config.toml
experts_per_token = 1
activation = "geglu"
balance_loss = 0.00274
n_kv_head = 4
head_dim = 64
positions = "rope"
rope_fraction = 1.0
init_std_up = 0.0182
init_std_down = 0.0
lr = 0.00998
lr_mult_o = 3.0
decay_shape = "cos"
batch_tokens = 131072
seq_len = 512
steps = 3892
Below are experts of layer 12 (counted from 0) of a mixture-of-experts language model. Rows are named router (the router's row for the expert), gate (a neuron's input weights, with its number), up (a neuron's input weights, with its number) and show model dimensions 0-63. Each number is 50 + 12 x the weight over its row's rms, rounded and kept within 0 to 99.
Before each expert's rows: "gets" lists some tokens that make up at least twice as much of what it gets as of all text. This comes from a sample of Wikipedia text that the model never trained on. Tokens count by the router's weight.

# expert 9
gets: " E", " Ro", " La", "ro", "ra", "ri"
router:32 66 46 53 47 42 58 43 54 46 74 33 52 45 67 51 61 53 59 48 76 56 69 37 57 29 65 38 47 44 39 37 71 33 46 68 45 56 53 45 42 52 49 66 45 64 44 65 24 40 46 31 76 51 52 77 49 51 16 47 54 33 43 40
gate1:35 39 36 44 39 54 61 60 48 53 47 53 48 55 59 59 37 52 30 74 60 66 67 37 45 51 26 56 46 35 65 54 55 43 39 38 31 69 50 65 45 38 57 30 46 44 75 70 47 69 49 62 44 56 31 46 65 50 54 41 57 56 62 24
up1:61 53 61 63 71 43 43 49 57 38 40 48 76 44 60 47 57 53 36 71 35 50 29 72 56 22 45 34 45 73 55 45 52 19 46 57 50 54 53 59 43 59 88 45 38 57 39 52 27 31 51 58 37 44 54 29 35 57 61 46 37 48 60 45
gate2:36 73 54 56 59 61 43 49 54 30 53 55 54 55 67 36 57 53 36 48 42 37 60 75 46 47 44 62 46 42 45 40 64 65 46 58 47 33 32 65 64 64 40 80 42 72 50 34 40 46 32 53 55 64 49 61 54 35 58 46 46 49 49 51
up2:69 44 56 47 47 68 35 43 53 43 27 42 34 51 69 43 46 67 37 40 56 73 55 42 40 54 40 35 66 68 55 62 39 54 36 44 58 64 64 61 40 48 62 47 46 43 43 59 58 43 39 42 47 47 30 50 57 78 65 50 52 33 41 46

# expert 15
gets: "S", "C", "A", "R", "==", "P"
router:56 48 48 32 56 60 52 60 50 75 48 38 27 50 67 35 59 43 37 70 44 53 35 50 53 46 24 54 58 48 31 57 46 53 31 51 71 57 43 63 39 41 40 49 55 40 62 59 64 49 64 36 60 27 49 61 39 56 39 72 42 47 55 65
gate1:65 75 33 52 55 51 41 47 69 40 41 68 53 43 53 40 44 47 52 43 37 42 55 36 53 29 72 42 42 31 40 52 54 39 63 52 59 55 58 60 51 54 65 64 53 66 48 49 35 26 31 56 43 41 54 47 47 68 43 50 34 48 51 61
up1:41 30 57 36 44 48 41 46 37 47 63 41 70 46 49 60 55 42 40 43 41 58 59 44 70 49 68 55 71 24 38 52 34 62 41 45 48 39 54 32 53 47 39 89 51 42 67 64 55 59 58 44 36 67 25 59 49 47 51 64 46 49 71 45
gate2:65 53 53 60 30 43 37 44 50 67 29 59 79 60 35 62 45 41 39 57 56 56 32 52 58 73 51 44 10 48 42 57 58 51 65 58 31 49 61 42 46 30 47 63 47 45 53 45 53 41 33 38 55 37 64 59 43 37 36 46 57 58 25 25
up2:42 38 46 37 47 61 37 67 32 31 58 61 46 37 48 77 49 60 45 59 60 51 52 67 69 56 53 39 39 54 44 53 58 59 22 58 56 59 73 54 36 49 45 40 58 43 42 51 44 42 51 57 35 50 52 66 50 65 50 29 36 53 50 59

# expert 11
gets: "'", " his", " her", " their", "s", " its"
router:50 64 50 43 60 59 53 47 47 66 52 56 45 40 55 44 54 44 46 70 79 56 43 42 43 43 57 45 48 31 39 54 46 70 38 65 46 44 33 49 54 26 66 44 71 53 37 56 41 40 53 32 54 49 46 53 53 52 31 61 60 46 40 50
gate1:63 76 47 36 41 51 58 39 49 40 48 50 43 21 54 71 46 63 65 50 66 56 65 58 70 55 72 22 66 55 45 39 56 67 45 73 58 60 23 53 51 64 63 56 43 40 49 38 42 43 46 33 59 39 38 54 60 50 48 42 57 59 48 60
up1:63 50 48 53 37 50 60 62 44 47 51 46 37 56 49 53 58 40 47 34 49 30 54 46 66 49 51 52 64 39 54 68 50 29 60 34 61 32 30 66 37 57 40 31 52 52 33 50 47 56 48 64 70 49 64 55 55 76 35 56 51 61 51 46
gate2:43 42 46 33 64 47 49 39 51 46 58 60 49 39 47 41 45 36 39 56 40 54 37 45 65 48 36 45 52 54 57 44 45 37 61 57 56 63 28 54 66 23 41 68 32 36 60 34 58 59 54 60 48 70 46 49 60 44 19 85 62 40 53 57
up2:40 43 39 55 55 72 57 42 55 50 56 63 50 44 60 46 71 63 61 61 62 58 31 49 61 46 45 53 53 51 77 53 66 56 44 51 31 52 72 42 59 59 54 43 57 64 50 60 51 60 40 47 52 54 45 73 40 38 26 57 62 35 33 54

# expert 12
gets: "e", "er", "se", "fe", "o", "a"
router:46 56 67 34 75 37 44 44 53 65 62 48 32 42 59 54 67 38 53 44 67 48 54 46 29 55 39 48 49 41 44 68 49 48 36 44 63 56 46 49 46 57 42 42 46 45 42 44 50 58 66 38 40 42 51 63 74 56 51 65 46 48 55 33
gate1:58 77 65 64 70 31 56 56 49 60 62 32 29 37 38 51 51 51 33 43 45 54 54 36 62 54 49 50 15 38 57 44 70 65 27 52 44 42 47 27 45 57 60 57 39 77 48 55 55 63 26 63 54 48 62 59 73 64 66 58 64 63 61 46
up1:48 39 40 62 60 16 77 50 40 50 56 45 32 56 60 46 49 28 42 41 65 43 56 47 41 56 46 68 40 36 49 42 58 60 53 63 45 44 47 45 44 32 63 42 41 57 67 51 48 53 72 60 58 38 35 41 64 56 44 37 59 55 61 47
gate2:41 72 57 39 56 51 68 58 66 45 51 50 39 61 53 50 42 55 42 46 59 40 24 43 55 46 58 52 63 31 47 48 44 79 52 48 65 45 75 68 48 53 49 37 41 38 50 53 58 61 53 43 38 39 54 44 62 44 41 37 53 48 63 51
up2:58 49 52 47 58 63 24 55 42 50 36 23 52 70 43 48 40 31 55 47 68 37 74 45 48 66 20 58 36 47 44 62 60 41 54 43 41 55 25 56 54 59 67 76 57 43 18 60 26 61 58 54 31 59 67 43 50 67 74 29 45 39 37 49

# expert 4
gets: "al", " re", " con", " Al", "il", "b"
router:59 51 42 46 57 41 39 48 43 65 80 27 59 51 63 40 49 53 73 67 73 51 47 36 40 27 37 56 49 59 58 42 71 58 66 56 41 39 56 76 57 64 41 55 28 66 65 66 36 50 50 49 50 63 43 51 51 38 32 57 58 48 61 62
gate1:58 63 46 56 43 40 36 36 58 57 50 68 38 71 49 68 47 71 55 33 46 53 40 52 53 19 37 59 43 34 56 49 70 61 46 37 50 51 51 55 73 30 52 35 36 56 46 46 55 62 50 52 33 51 63 69 63 23 47 44 54 60 50 54
up1:37 52 52 54 44 54 60 56 49 48 49 61 75 48 47 62 41 72 50 52 58 77 45 40 29 56 35 64 46 40 31 42 53 50 57 37 89 43 58 58 55 30 61 26 41 39 48 43 70 55 53 39 58 32 48 40 57 21 49 36 60 50 51 63
gate2:30 31 53 69 51 52 29 58 46 51 51 39 39 63 54 37 61 36 58 80 55 53 64 61 36 23 38 52 37 40 65 37 51 45 40 33 48 42 33 39 65 60 42 44 57 37 45 59 42 39 57 60 42 48 51 33 51 33 35 48 55 44 53 59
up2:50 63 50 44 36 44 67 32 53 41 30 40 27 27 40 45 32 57 40 63 37 52 51 43 62 53 57 35 37 39 53 31 38 59 40 61 49 23 54 68 44 47 49 46 48 40 59 59 51 68 64 52 43 61 38 46 70 64 64 22 49 54 57 64

# expert 1
gets: "y", " st", " St", " co", " p", "st"
router:51 50 64 48 46 42 61 58 48 80 61 68 47 55 52 38 54 26 30 56 34 58 47 56 43 49 46 79 30 43 52 47 52 50 42 67 46 43 50 60 74 47 42 59 44 36 46 60 49 46 43 46 60 37 36 50 56 50 31 69 41 36 15 47
gate1:41 66 60 66 70 59 50 34 36 44 56 50 64 22 52 64 30 56 64 55 52 73 42 35 49 45 36 33 39 37 68 55 45 58 40 46 38 26 78 35 34 52 47 59 43 37 38 28 79 52 16 60 52 40 46 41 37 54 50 62 54 40 36 46
up1:60 33 72 47 60 58 51 67 40 40 22 37 43 46 52 46 55 34 41 74 45 47 45 25 63 33 56 36 46 36 53 43 44 53 74 52 55 65 23 51 52 59 58 57 50 58 41 53 68 49 83 50 50 54 58 58 43 62 53 32 47 47 56 51
gate2:65 46 52 33 28 43 68 61 72 65 33 40 59 59 52 40 37 57 11 50 48 46 65 50 55 48 53 48 47 50 60 09 44 46 53 50 47 54 62 85 49 42 47 38 53 51 36 41 50 51 40 33 41 53 40 35 38 49 34 36 53 47 47 44
up2:39 40 66 18 53 59 52 50 60 47 54 33 40 61 60 47 55 36 27 38 55 49 34 34 42 61 33 71 54 48 42 53 33 60 27 46 53 63 58 40 39 53 58 45 54 67 35 59 61 30 52 49 52 37 40 54 39 47 64 55 59 56 55 54

# expert 10
gets: " ex", "ch", "x", "us", "com", "act"
router:51 71 42 49 65 44 53 66 41 45 63 50 59 29 41 34 75 33 49 41 43 90 70 54 59 53 35 52 39 47 42 45 43 51 36 48 70 45 61 52 62 47 41 40 62 32 45 46 73 69 56 39 69 52 39 65 61 42 35 67 54 61 22 59
gate1:63 64 42 52 49 40 35 40 69 52 50 47 38 55 45 40 30 39 71 51 48 66 52 52 27 36 54 47 50 68 33 42 30 53 39 48 50 39 45 50 61 61 28 58 37 67 47 37 66 46 42 70 42 72 42 45 37 57 55 52 23 38 73 52
up1:54 64 52 49 59 57 21 28 46 52 60 40 45 68 62 34 52 51 26 62 61 46 57 45 61 48 39 48 53 62 54 43 58 51 50 48 62 31 38 61 51 56 46 67 60 54 69 47 50 46 43 48 43 51 57 38 53 55 64 76 42 49 37 69
gate2:53 58 49 45 62 63 50 50 42 68 54 55 49 41 54 48 45 59 56 54 32 66 57 49 47 74 39 94 51 64 66 42 51 58 56 81 62 25 47 40 24 58 63 55 45 68 48 53 47 48 40 40 52 43 40 42 57 67 34 47 59 32 48 55
up2:61 47 65 56 38 50 73 41 51 65 55 49 43 40 35 47 55 36 48 46 46 41 55 61 51 62 36 55 31 34 35 44 67 51 60 46 65 60 53 42 40 68 59 80 27 66 52 45 31 53 40 47 43 38 54 43 44 52 76 72 53 68 46 44

# expert 14
gets: "|", " 0", "\n", " 1", " 2", " 3"
router:52 55 45 42 53 58 69 54 45 60 55 26 44 47 53 39 76 19 55 46 47 54 60 55 61 43 40 41 53 33 45 55 53 37 40 68 58 56 57 51 52 25 52 66 47 58 32 75 52 51 61 28 59 35 58 51 76 43 59 40 78 40 49 52
gate1:69 51 53 43 40 67 55 45 53 51 70 55 45 45 55 63 53 54 58 43 55 25 46 43 46 62 43 69 52 45 30 67 35 30 39 34 39 36 45 67 53 56 53 51 40 52 70 44 51 60 53 58 72 38 59 52 49 45 65 58 45 22 51 31
up1:49 41 38 49 51 50 65 43 47 44 49 43 45 61 55 61 43 40 60 63 31 42 50 47 47 60 62 43 52 50 53 46 57 39 52 36 47 52 28 69 40 66 44 38 70 70 53 43 54 49 65 54 64 76 50 30 56 44 59 65 30 49 45 39
gate2:56 56 37 45 62 54 58 59 47 60 28 61 49 41 32 50 61 47 68 80 42 48 59 49 49 53 42 50 66 41 43 40 41 32 39 59 43 49 42 47 25 44 52 34 59 47 47 44 69 58 53 39 46 50 40 67 43 76 51 62 36 43 40 62
up2:44 35 42 49 66 70 48 42 49 37 50 36 53 52 37 59 35 62 45 77 45 53 76 76 64 43 52 65 48 69 36 31 46 42 34 41 41 50 51 56 63 75 56 50 54 33 49 32 34 54 43 60 53 44 37 70 35 30 45 61 59 48 61 52

# expert 3
gets: " a", "le", " an", "-", " de", " ="
router:61 69 60 51 54 60 53 44 54 68 56 43 23 50 52 33 57 52 62 47 67 40 49 44 34 50 35 44 52 44 70 33 37 57 56 60 61 57 46 60 67 62 41 40 63 48 18 69 35 56 36 58 60 49 38 45 62 83 38 26 46 37 42 45
gate1:52 49 42 51 27 31 53 41 36 32 52 58 52 49 32 63 36 45 57 49 70 43 69 56 47 61 38 47 49 40 60 35 39 46 46 55 68 48 48 61 58 51 55 66 37 69 44 73 41 51 45 49 54 44 64 75 45 54 56 27 29 50 47 29
up1:42 54 65 38 39 50 47 27 42 50 38 45 51 50 48 60 56 35 59 55 53 54 54 45 50 60 35 59 49 48 55 46 50 34 38 50 51 28 47 70 37 65 64 49 27 49 67 31 44 56 62 63 39 40 56 47 62 49 26 52 58 48 42 42
gate2:50 61 54 63 45 53 64 27 44 29 59 42 49 65 49 64 53 44 67 33 48 49 66 42 33 38 68 64 62 34 50 52 53 44 47 28 32 59 29 48 41 41 79 55 59 45 62 57 48 56 39 44 52 65 44 55 42 50 58 63 39 63 71 66
up2:47 58 55 59 82 70 69 47 63 68 54 40 51 33 60 60 36 65 60 63 45 48 72 51 33 48 39 54 54 50 45 48 42 45 51 58 43 58 48 45 43 48 47 48 33 38 45 72 51 55 54 33 54 43 36 54 32 65 42 68 69 37 63 45

# expert 2
gets: "s", "m", "ers", "es", "g", "f"
router:52 78 37 40 87 54 45 47 63 63 51 40 56 51 34 38 58 55 46 70 52 58 72 51 58 40 61 63 43 39 47 62 59 44 46 30 42 52 64 55 56 30 52 53 43 56 37 63 48 52 54 41 43 48 48 75 57 37 70 34 55 58 62 62
gate1:24 43 48 33 46 54 51 40 47 54 70 36 52 63 62 49 70 56 25 55 46 46 51 54 45 56 62 42 41 37 62 43 41 58 45 58 40 39 64 43 58 64 30 37 33 52 54 41 69 41 55 48 87 38 41 58 37 64 45 37 46 34 45 54
up1:62 77 76 54 41 45 57 71 46 52 61 68 54 46 75 44 57 52 70 37 44 50 59 54 66 59 38 23 70 31 64 40 58 47 40 35 46 65 54 55 45 44 69 74 58 64 29 46 37 44 60 24 49 40 56 41 31 52 48 73 64 89 51 43
gate2:53 54 53 58 52 41 55 60 56 58 64 40 57 55 47 60 41 73 50 77 41 46 58 36 61 37 24 52 56 45 32 44 63 76 53 36 60 40 44 56 52 50 36 49 51 42 56 54 32 45 67 51 35 48 55 45 40 53 63 55 44 39 49 41
up2:45 85 63 66 44 53 63 38 49 46 38 75 49 37 40 54 48 54 38 48 54 45 56 52 69 41 60 55 45 65 50 58 65 50 37 58 49 47 40 49 25 46 60 43 42 62 41 37 37 34 74 63 55 45 62 57 61 49 58 34 62 62 40 61

# expert 5
gets: " in", " to", " of", " was", " for", " on"
router:42 53 47 43 63 50 69 52 42 69 58 49 55 53 60 46 50 44 58 51 68 55 60 48 45 51 45 64 55 33 32 46 52 66 46 49 47 44 53 35 67 36 59 56 48 33 29 54 63 45 42 30 71 35 61 63 52 55 40 64 77 22 30 51
gate1:57 60 67 62 58 30 38 28 50 69 72 40 28 49 45 48 48 54 52 53 38 40 61 46 47 57 47 45 49 48 47 65 75 54 57 40 46 56 59 41 67 43 54 53 83 59 49 41 42 38 53 58 43 42 54 52 35 54 44 64 54 58 50 78
up1:63 67 19 41 47 39 58 63 50 48 41 38 45 44 42 45 38 72 66 46 48 25 42 46 30 73 52 52 45 66 79 69 37 58 44 56 37 57 39 63 48 54 57 38 27 55 48 54 46 43 53 42 53 69 25 67 49 54 46 43 44 38 34 45
gate2:47 47 78 66 63 65 54 34 69 48 55 28 45 44 49 44 65 48 56 64 42 41 71 32 44 63 41 67 51 68 63 33 48 49 60 50 36 60 42 47 45 65 65 57 53 43 63 51 43 50 52 34 60 80 62 74 71 43 57 44 30 52 43 65
up2:48 77 47 48 44 48 59 53 46 43 37 29 55 34 73 53 29 46 44 43 37 49 48 52 24 45 36 54 40 50 50 57 48 28 26 49 50 63 68 65 51 50 51 60 54 48 28 57 57 70 53 28 51 46 64 31 55 62 44 44 56 60 49 52

# expert 0
gets: ".", "o", "a", "ma", "i", ")."
router:58 82 59 49 58 37 34 48 60 56 53 43 41 51 52 45 37 24 42 61 44 65 48 38 47 30 42 35 61 45 59 48 72 61 28 64 31 51 47 43 60 42 61 41 54 48 37 56 53 67 69 41 45 32 47 69 48 56 37 46 59 39 45 59
gate1:62 56 71 44 54 40 40 42 43 34 70 54 64 52 41 54 21 57 44 60 44 48 45 34 63 42 61 39 44 66 67 31 28 48 41 32 69 60 49 56 54 67 53 43 51 79 60 41 55 56 37 68 60 47 54 33 51 41 49 39 48 45 49 36
up1:39 55 51 48 51 51 45 46 59 65 36 50 37 50 50 53 60 46 64 46 54 49 50 61 44 59 54 42 54 46 47 65 36 47 42 70 56 30 56 37 45 08 50 52 43 42 12 53 65 67 43 34 51 52 48 59 45 51 47 48 59 37 75 48
gate2:61 51 48 41 46 43 49 59 49 67 40 59 36 55 56 60 51 64 38 63 35 41 48 51 63 41 59 39 55 54 48 51 69 34 54 51 35 50 49 53 51 42 18 56 69 53 41 67 47 53 57 33 38 34 58 47 59 37 50 53 56 49 48 55
up2:50 55 50 35 56 43 48 57 40 54 38 65 29 62 44 58 66 66 40 45 52 51 59 58 30 49 69 55 26 56 68 48 60 50 51 43 57 48 42 41 23 48 36 44 26 43 83 49 37 73 40 43 41 69 42 56 38 61 37 39 54 64 38 48

# expert 13
gets: " F", " f", "t", " P", "ci", "it"
router:52 56 43 41 48 46 31 42 82 68 42 38 55 38 53 49 48 71 43 60 28 43 62 61 49 48 45 56 43 41 38 59 44 74 37 52 55 77 55 44 60 61 47 36 54 52 41 54 38 50 66 46 78 15 48 38 56 52 50 53 65 56 54 46
gate1:56 66 65 38 43 51 60 55 59 37 67 63 27 50 72 48 31 53 17 48 62 65 51 43 56 56 63 31 42 41 45 38 36 59 19 51 73 51 64 44 59 42 67 33 51 61 64 64 52 43 58 41 41 69 29 33 55 56 46 41 68 56 54 32
up1:37 57 56 23 52 55 40 74 49 41 62 85 42 33 48 47 45 49 31 52 49 54 48 29 60 24 48 28 42 39 50 57 41 54 29 52 66 49 43 51 54 50 53 60 28 53 28 54 43 31 35 50 24 68 28 45 61 55 77 42 41 47 49 35
gate2:60 63 47 26 32 54 29 25 36 56 64 58 49 37 60 49 68 68 63 40 20 64 51 58 44 33 48 55 57 54 47 37 59 30 37 47 58 66 34 63 51 44 72 46 58 44 48 35 44 75 49 48 56 38 25 49 44 56 51 64 45 60 56 17
up2:52 52 56 36 34 63 48 40 56 72 61 57 50 46 38 28 58 49 42 51 78 25 62 52 20 35 56 56 63 49 26 65 53 53 55 45 50 64 69 63 50 53 41 47 32 66 34 57 46 41 30 70 41 63 57 61 57 67 39 65 60 34 57 56

# expert 8
gets: ",", " and", " the", "ed", "),", " which"
router:56 64 58 35 69 45 54 63 54 60 62 56 40 62 58 25 52 38 49 68 37 54 58 56 43 35 45 53 41 40 57 57 46 46 27 57 73 57 46 55 53 31 61 58 50 47 60 45 55 40 66 48 42 33 33 70 57 62 45 58 55 65 50 56
gate1:42 54 58 51 47 48 48 56 58 50 37 45 39 37 45 54 53 43 52 65 57 38 42 40 67 30 44 69 44 57 39 58 49 57 52 38 31 51 59 31 51 44 36 56 67 55 58 36 54 53 44 55 37 56 48 46 41 38 42 42 73 47 51 56
up1:65 40 61 58 41 48 55 56 44 66 45 69 58 63 51 43 43 46 59 37 45 70 77 46 41 52 37 45 70 45 46 34 29 53 49 50 69 56 56 70 47 48 66 55 43 34 46 56 34 38 47 48 41 57 62 43 43 66 47 67 41 75 54 52
gate2:30 56 67 37 38 54 35 40 41 46 79 44 38 37 47 49 53 43 42 63 47 42 62 36 52 67 47 56 56 55 50 51 36 40 40 47 45 42 61 66 43 74 47 64 36 45 43 68 62 56 35 50 59 55 38 59 41 48 46 49 72 46 56 70
up2:71 21 44 46 61 56 60 49 59 47 18 51 40 50 48 55 41 54 46 27 45 49 46 52 41 25 77 40 79 45 54 48 59 56 66 63 72 52 52 42 49 41 50 41 74 41 52 41 49 44 56 50 42 46 73 54 54 33 60 48 25 58 46 47

# expert 7
gets: " ", " |", "|", " 1", " Win", " D"
router:45 47 44 42 51 54 54 61 51 66 64 52 42 65 45 29 64 44 51 59 51 48 76 40 45 15 40 49 48 54 42 39 57 48 22 45 44 46 41 54 63 33 45 41 52 46 48 57 58 64 50 51 59 40 39 67 70 58 46 52 63 26 51 53
gate1:23 43 40 56 44 39 63 53 73 57 45 65 47 56 55 39 61 52 53 34 51 52 57 42 53 31 58 42 35 57 34 38 51 43 36 47 39 43 65 69 69 44 33 39 49 54 35 71 70 59 53 49 67 22 48 74 53 46 62 49 60 73 49 64
up1:40 55 45 39 45 44 26 34 49 45 58 63 61 72 52 47 46 48 66 47 38 65 69 62 48 65 60 46 42 19 62 55 47 41 64 62 64 63 44 70 40 28 71 69 56 48 41 40 48 48 31 51 41 68 78 56 51 61 48 32 59 60 44 50
gate2:54 35 40 44 78 52 45 60 53 59 52 68 69 40 65 47 42 46 57 69 57 45 65 50 57 65 64 30 59 44 43 55 62 46 39 35 63 47 54 50 35 51 52 48 39 38 48 43 44 58 45 42 49 45 42 49 69 61 47 27 59 41 57 47
up2:47 50 66 35 46 48 59 54 52 46 36 28 46 57 41 47 61 39 24 71 48 35 41 51 47 40 32 61 60 52 65 45 27 44 45 42 41 42 54 52 49 55 37 33 34 72 42 27 48 73 45 58 39 52 58 63 54 25 55 61 35 55 69 40